config.toml
n_layer = 10
d_model = 128
n_experts = 64
experts_per_token = 4
d_expert = 64
d_shared_expert = 64
activation = "clamped_swiglu"
moe_layers = [1, 2, 3, 4, 5, 6, 7, 8, 9]
router_score = "softmax"
normalize_top_k = false
routed_scale = 7.21
balance_loss = 0.00737
balance_bias = false
router_z_loss = 0.001
init_std_router = 0.0225
lr_router = 0.000469
n_head = 2
n_kv_head = 2
head_dim = 64
vocab_size = 8192
norm = "rmsnorm"
norm_place = "pre"
norm_eps = 1e-06
positions = "rope"
rope_base = 10000.0
rope_fraction = 1.0
qk_norm = false
attn_scale = 0.125
tie_embeddings = false
parallel_block = true
init = "trunc"
init_std_qkv = 0.0232
init_std_o = 0.0
init_std_up = 0.0232
init_std_down = 0.0
optimizer = "adamw"
lr = 0.00213
beta1 = 0.9
beta2 = 0.98
weight_decay = 0.098
lr_head = 0.00675
warmup_steps = 586
schedule = "wsd"
decay_fraction = 0.897
decay_shape = "linear"
final_lr_fraction = 0.0
batch_tokens = 32768
seq_len = 256
doc_mask = true
train_tokens = 293900000
steps = 8970
dataset = "wikipedia_en"
Below are experts of layer 2 (counted from 0) of a mixture-of-experts language model. Rows are named router (the router's row for the expert), gate (a neuron's input weights, with its number), up (a neuron's input weights, with its number) and show model dimensions 0-127. Each number is 128 + 24 x the weight over its row's rms, rounded and kept within 0 to 255. Numbers have three digits each.
After each expert's rows: a language model's description of what the expert responds to. This comes from a sample of Wikipedia text that the model never trained on.

# expert 49
router:122093156113108155106134152114145093156163161158161152131134154155110154157165157158151146140114115148132109178107160112166114145130156151144113095135151108152167144108134100150102162100115096119147105089148103119111104108099149161143095161107164139136098156154102139130145090150107151111091095110126112161151158163144105114130143155164145145135149110111114096151148138131093154150094
gate0:114115136110139139120134140135143139131109110149126119141165147145124154111152109150145133148134110160120117135134165068137106153120168140133113113169137109159132133114140113139129199115139088087110085126154100117103101114129164178155137160136164125113122157157099153104135100171130163121151110121134100170131173132121089137144145140170207146160140102099114140134138153156103160141110
up0:147163120098115116152141122134107138130089105142114155124166124146108137074149089131143130159147122142132094151134142072135110120134121119113133110188139161120108148155107120150101199140122104074116093153126088114123113142150147140161132114120109095117113136097143135111125110156153129149170109138127101143095152133125104127165153114147182185166169117091117166107149130142133154122132
gate1:102112172127119140104157161104146114155139171122151169139143154141163134141137173143144152155145101108112097160103190134139104177121169162135103123156124107150155119118126104128112159121099127129138100118129132101092101113106135163126123164096158151121131134136115137140175088155125129090102128133143129146144168139087127156142136141149178141154111111109089141149133153140098177175117
up1:138122147145130127119168150140143127149145140086130173097092115096171102129123137121162126129149118096101077164118163135081108161104137131121113134137134148117115142107132116135121145107133151159121143118109135125094122121093151099112133128105164141104165107109150116133167121138143087090090159155116185117116152146093144172133131117118135127179118130136053159120136134126134194167142
Articles and plural s. The after of, in or within, and plural s endings (banks), plus infobox values and spaces before numbers.

# expert 34
router:113108158112108138104139156107142109154155163154159148147126163170113152147155143153150145143111120153140118181118153103151122157133160151148111093142150110151165146120130086147094164103119103114146101079144103115106104105106161168151088155109172141132114161146094139132150109145109160109099090122125104169165160160144107124123143151160155145126147116104123105151147156126093137150099
gate0:120118128150101141112189141103155158154144134133127176187113141174153138108097132152134146104118160132123106147138100138088118159142149117138156095126161147100146133132097140147146152113111130122143108138147116136139114099142141146159153111118151155147146126128123117106137104081130143151126115133077143129221169116103137177130131113109099138119175143107092100139103139128130097180120
up0:121134107150069133114133170111151153161132128145134161180118144167158126082119106151134132103114143100131106147126122148101113170160124099139148109126127144101138134135120151130155148128117139153102121127123136128109131096151111131146123106140147128136177137136143109092118090078132149140152123111069153109229144121125139164158109128116090109138150159156083095135131120106131097152112
gate1:126100147129139150129180134101192152145162147118138167138154157148142123135144177163115168145119110154137121147118140094155119133103151133144112073109156116136133119107133131144086144087137113122141094110177121114090116131113151155146095153092149147124130143147074099153143086144131166153114103102139109154164161151078136129123127160153136127131140138083093130163140131139137129161150
up1:091134159119119162112111138109107121109146121105131141116175168139121162161129202123155137136172119104125080126142153202119116140117123147141119167159129113124168164107129081148121146128108142127143162147139164133142129140157134139119120142139137139139131170137169128122154101139134128067111135130139123100149124127144165172109133160142118165133154121128130133120068136156104173153095
Suffixes, mid-word pieces. Word-final or mid-word pieces such as -er, -ster, -ist, announc(er), screenwri(ter), plus coordinate digits and also, main, by.

# expert 47
router:119107169110117151113130150109139099165143155142156149147133159167102151157150137156152144128110118146138108162104159108163115149130159161159095092147144112143176141104135086151093168100106106119156095090155096115104109103115160166147086142117158144120105157157090139122152098140110154109100092122120097159168157139132113119129133147164145143112147116111118105158153146133095148142106
gate0:119118164124139133124143179113135162110128119137124139116127145153112136128131152135150119117133122141139097118128121121145075156142132106107133120151124103129185182150106095127106129131084080090104131072124091138132103137090193138148104172136116162119118181166110162163184096147128127134101105138139137152127160142148145099167111137134130135124146161115084103148139125105106158157116
up0:105110103099138147092125093158133062156164137132174152131110118176146158153139123152119147136135140118141122176131137105116128097077137132154095091069144121154100088121141115159114143092157116129160110131123145123080114074114105149150152156093126115144146156130116141092093144158142146132140135093106105168134139142122110145112133117133141160138080094131135103144127158159126137124102
gate1:105085165130108165119149151134121121155115080155170147189139130162113129136178137123167123137086131173170124144099172114132124131137165129145113136134116090150169156153111114151104131105110134111148081076141096117095086126118143169122151125111169143116118129152129164141166102154104150140119088131132087180136135150104127145118152151141158139115137118118129107123110140120124130130103
up1:141168107108145142118148106156173098118158149136135159108086114070117140140109141162115150098111125116102094165078123101153131129112141127097066065136125111167135120126120125125117125113149124109117145116095117125111133135114119159182127166087144087161115099126088143121061147135098160129122132139106171152151132114130114108131121145154106116101110158100114158146108136115128134147105
Word-final suffixes. Closing pieces of longer words, mostly endings like -d, -s, -ing, -st, e.g. indicate-d, magist-rate-s, Royal-ist.

# expert 39
router:104112149111122160090146134094141119150139158142154151174111154176118151140137158146154149127097103140164121147107158119178131141143162158141078093135158109142160129125133102155098169089109102114142103109139093089112087114103145161131098150127144143131116146130082141126155105139110167105121065115119103159158147158120115141137165142139154132143132125095116104147147159119117163152118
gate1:084146117168098082091147134103084151182128097097128126102076144133143122120121127135117128087092141155177113138123102126142120113105145142175110090141163092139098127153100157145172149146162169130110136125155143089134129137181146143164166110172117109122141132087120144138120117047109127124118146127121112119125125116136131144132135135127130121149131138088138149106120117113134122095153
up1:096173141082134102109143133130155151117126151139163129143065134122091141110123161125152114122087122134109128139174146108175137174152158151134067146125145112138176104125097120159116102156141139112174109138157129075113118130137130143111108142141103132120095109117071163127107146123087127087125082095142121151139162142098137162098125127133120115178137130121127103111133115141119157134134
gate2:132153150136113094135150134085080137150128108162126102136134159148125116133128133185155100123102110150165131144104118110109105149158111153135121157145163116159123155142152130129112169136173174138122143124193106127078136114105127146112140118126155138184173159126102148120198136114115154149103097149138132150123161173122146144178155126133110143143111130084138146112125123164120138123127
up2:144142147135129104145141128086110158151112096129082104156111150131149113116101124147110112110114112099150107107112099101060121159094098120109117158153145151133130142147152174115145136157187183144091145156136127134115112110129135125120157088151129125168174134121095117117186145101175159161124142138127133137125121136102134125171130121118095136126104123078135177110144113158112125095142
Commas and clause joiners. Commas, colons, and joiners like with, by, because, without, plus -ing endings such as suggesting.

# expert 10
router:098119149096111170108152155110146103156144150167155151145140161143117153160156152161133135157115107142131118160106153113157134155139168149133110123132156115164141133115133114155113150116109098108132076090154126105114094119108154154157104151108169139150111145168103141126135103147106145094121098112117104182156164133132104128127145140189182152141139095105103126140139155128090148167103
gate1:097116128103124175115150142087130101131140136134153145163107165151093150132122138131132164093136110146126131140138159148157106161120163123186083113158106086124151151116150104189121145091108090097102117108140110118121127124101146152126106157093150160090113126119106128086151097156103142088119135117164134135137179167114109164127142131152133150098105098113098114165129159119134141155117
up1:096139115094109157148116101088142087113110132103140122170150131143118139123149106124118146113136093130091122115130161139108138172100128106155120139135120105130127148050173100170131138119125078110079117147146129109143159166115158123129130137091125149103162105104145123074119130143107141129141158117157108113114161139145110191136154135140135139061142131150119144159115101109161138137160
gate2:133152135064111137138121151153082096097119146116117093158090124124165134120117111144125119124117123115142165105138123086140134142127160129123118155114099103153084110125155141145121104129115108099119080145123061137117094128165135159141129112093139135122099116105127116170124109124151131171143065119081115165149126120099109108102127136158149108124107110104158119166156151166123156093080
up2:150126154117111108094163157111126105147188123154131135150136101123084129154191185141173168141087094155100119141125134143107182110122117134145113114172121119128145120137095066120124109133157157150105111165126143121137111110129132124152123104152174133158135131151079129122139115129110138124106139151139121101167132131140135165085135120108147151139100121156122151145117190133119131131167
Section headings, line breaks. Line breaks and == heading markers in section titles like ==Results== or ==Awards==, plus table separator rows and sentence-final quotes.

# expert 55
router:104100162089100140103146173092143114151159178148141145148130143153123140134158158179136162141125105136134125161128160120162132159154151142128083118147142115173129143130122093158097166098124121121142096105149110120101092105112140148148088164106166155136114161163105152124143105162105145123126090115123110189147149132111118114124138147176155145146117112105118120143135146127099145166094
gate1:124165108132058155178157176121107170092162108140119129105151143137101147114122139162134121111159085120140131148156115130132115176143118100114163112131113124154123144101104132111144143108146151110129136113157086131139131129109114142105127140100160166106123143132142093127133095150145126145095111181124136139098137115151138112166115122149148156115183143073088126149133131082094154175130
up1:110140162142076153150173173132094142109146125125111116117139143143124153096124115176126112125176083151115170146156098130146127150148116115110131130120109105162102148112114140103187148098131160090102141124136080142138122120128123147097116145130112167152135156122118093117138123147154127168104115173131151156161142116159126118129096114144131137105144149070072118140147121099070128150135
gate2:133091126142131159156120169136091161111143157125126106156155137118119151148150106182137136115130082102087086142123114129144106154073126098142105143112142116147123155134112129146131156119062140116137118126107143137095116135130122157118123143113141103124128120139119200135097149134134126113154151129131162180136122163136103151132110115141115132071114156087118144181142095144111183079113
up2:118121165100118109095144115107152126150118107126104154164107158145134111068119180105143134149138150142177133155139167136122115111181130111116095125144132127060135135132126112084123113092119103089145140149166113128140116126127133132158112151162138109125107160129121100146184100127148160144124107125159064144162143107083138148122164129133123126154137134124165081118155145161130110157123
Line breaks in structure. Line breaks before infobox sections, headings and table rows, plus table pipes and openers such as It, The, List.

# expert 53
router:114098157111107154114140149110140087148159162148168156137140155159110154145158153156145144142119113142137107159118156110151117139135155157139113096142150101156181148113134085135107174104112104115146121089157109111104101112095154168142100169102153148134097160153087134129145089155105142111092098126130115158153147167138111112130142152156149153123134118117113096155146158122088146165096
gate2:087095152102109118111145163115142123123164141149135146149093165124140152139160107174141143102134159142115075148135172095134120148129141148102125109151163111161148137131132117140133138119145114145149127129150132094110106110105154158121135132099138128132141167143112117135149058168110193072123118125114121164151142087135089125123150160170142129129118120097139125154130182130109134179093
up2:096118133108105098135133172115123125105170106135145132112069162114135125117122088158134153070136153066126124132167159117117096120133115177095142115138139127145153116153125116132157108146154133168128138137164124106106127141114154140143161122148101134110154153140161108092160045146130171101143141126113123152132134094111093133141142150131127116099114139129136135175095126140105123183105
gate3:086120169151132134151125133081119159101119118141100137119120126120122175172147130161104143110118133116093119174129122110143099119128117135121132128165138087201132138119114118160124143120145092117151128111171145114103129108138157160126114134101124181092149117138099166168096106126097149121124083147106125172127146149163136116138140187162142105126130101111077113143139171133122128171111
up3:113092117113122085126128114109125153128127149148155150132110100141120121088129146103138157145098117129128175141111127124115117113084132116181152125152157135146169155108104116130135137131200111164167109148142137091120095096129129144141139118148140126101131129140147122170105153119116132068100126127107122163141141107134090163118175159125121081135165090122100129163167178143130094162092
Mid-name syllables, the. Middle syllables of foreign names, like Kuni-gun-da, Bar-kov-itch, Wilcz-ek, plus the word the and blank table cells.

# expert 6
router:113096159107103139109136145102135094152153150154157145143135157169108150155155152148145147143115119152145112170102160102167112151129158148135107100142141098150170150106133096137097160098119102122144105090155113111106112105094151165143097167106163152137095165149093142122151098158093155114091102121127108158148154152144102120131148146169144151125138108113113102146137155127091151165102
gate0:111085114072185156096122164155141131145162138139133121146126145154104147118127132162127130099125127126115115115100132142185130168150142126120132114194147102139150151153097109152109111091130136118146112121140099141133136136129180163153096134104174121124121132117106124145158103191149138110097077138136120145134128163093106159119162124138144148095122105092090132161153169114131146133117
up0:122137132080096105123142137141127148107175174147139147104118138086162133154148145159092171130123116137120145135136117085126171106125128128137149150139145133135161082120186141163111125104120143113167119148171138095135117096131151148109148138143113157133101109130122082111125121121133180122112103077100130134108150112097091142148160126142180113105108080106105114142138156161175148146113
gate1:107118162116115112110185194104134135149154156141146160113128159172147156118180147139109134159104121171116133147091121101150153122152144149136092121126158077169184129122127100148123162087106134094147082099149112118112110107125170169138107134124158133117111160143099133108135118120123118124124085102145115140158142150131112137140131141171128107169134109120133094114121144123130157155099
up1:147138152149141104130155195115131172136147137133131183102119139168128131126163126117106116142100145182129165116080119108136159080143130077134102123112125093147161119110087099124120125097144154107125110130153124137146141119167160152117119105132123134106134136159098125107100151076111093143158099125165107093138128126135121139138105149134109068147111111156149133090097127094108163151130
Name-initial syllables. First syllables of non-English personal names in cast or player lists (Na, Mas, Ka), plus spaces before numbers and prepositions like in, into.

# expert 48
router:118099158112108144111133139105143085153161157149170156139133161159108149152161148150144148151101116157132107163112144103157117147129155153142110095136147101149167151108133094142098166096117105117144108092157108111106111110094146160149096163104160146130094169153095141122146097152097149107088101125125114156153158162141113117132141155157141145122145115108113097154144154130083155157095
gate0:118140122100112168113164185105132108090149127148145153144147141166157186177132167149138163152113139145171068121127137106127110119145133150134110119107151130162122128115104125149108135106131118092127111154150114120116114126121147168173125127114155173123131142172131149153108107131125163126122104113101120143120172122119130146127142131164185148145079115090124101129113171175110136149094
up0:100138118130109133107111133107082137125142112124141100100092131133129170174100140132165169140160143124153140083095146179104129132131109186111123124103154134102152091131135141118113108090136121159096117102105131130132167173127151123134126110112099138128131108177145144157136118095094158122102125101121112109084183106115151119142124129149156140157133092094166112129103087119087167095125
gate1:107120162104090160080146136098116123118149139143110126150109159155135154127159141152135147130152135137151126138118165131144125126163148148152092107138157091173147125137137084167128142081095093079139099141152142123154098094113159171149121151105166165121111139174124144137131094133123153120136084125112127169179155126108119132130145135169161152135103097095094111148160146151124144152117
up1:138123139135080147094114126096093119166145096124104105168101167152103114141137114137131145194166153130144168131149134108148115115112170135172120085171162121122172123153120094110122127082107111114155127121127120180100111140103136137146130120117113117137139146172127118138166116155151132141128125118112086172154164141104142089166088112146118122145129147096092114149141123131165096149119
Space tokens only. Bare space tokens, mostly empty or pre-number table cells, and between compound words such as wind turbines, Hurricane Flora.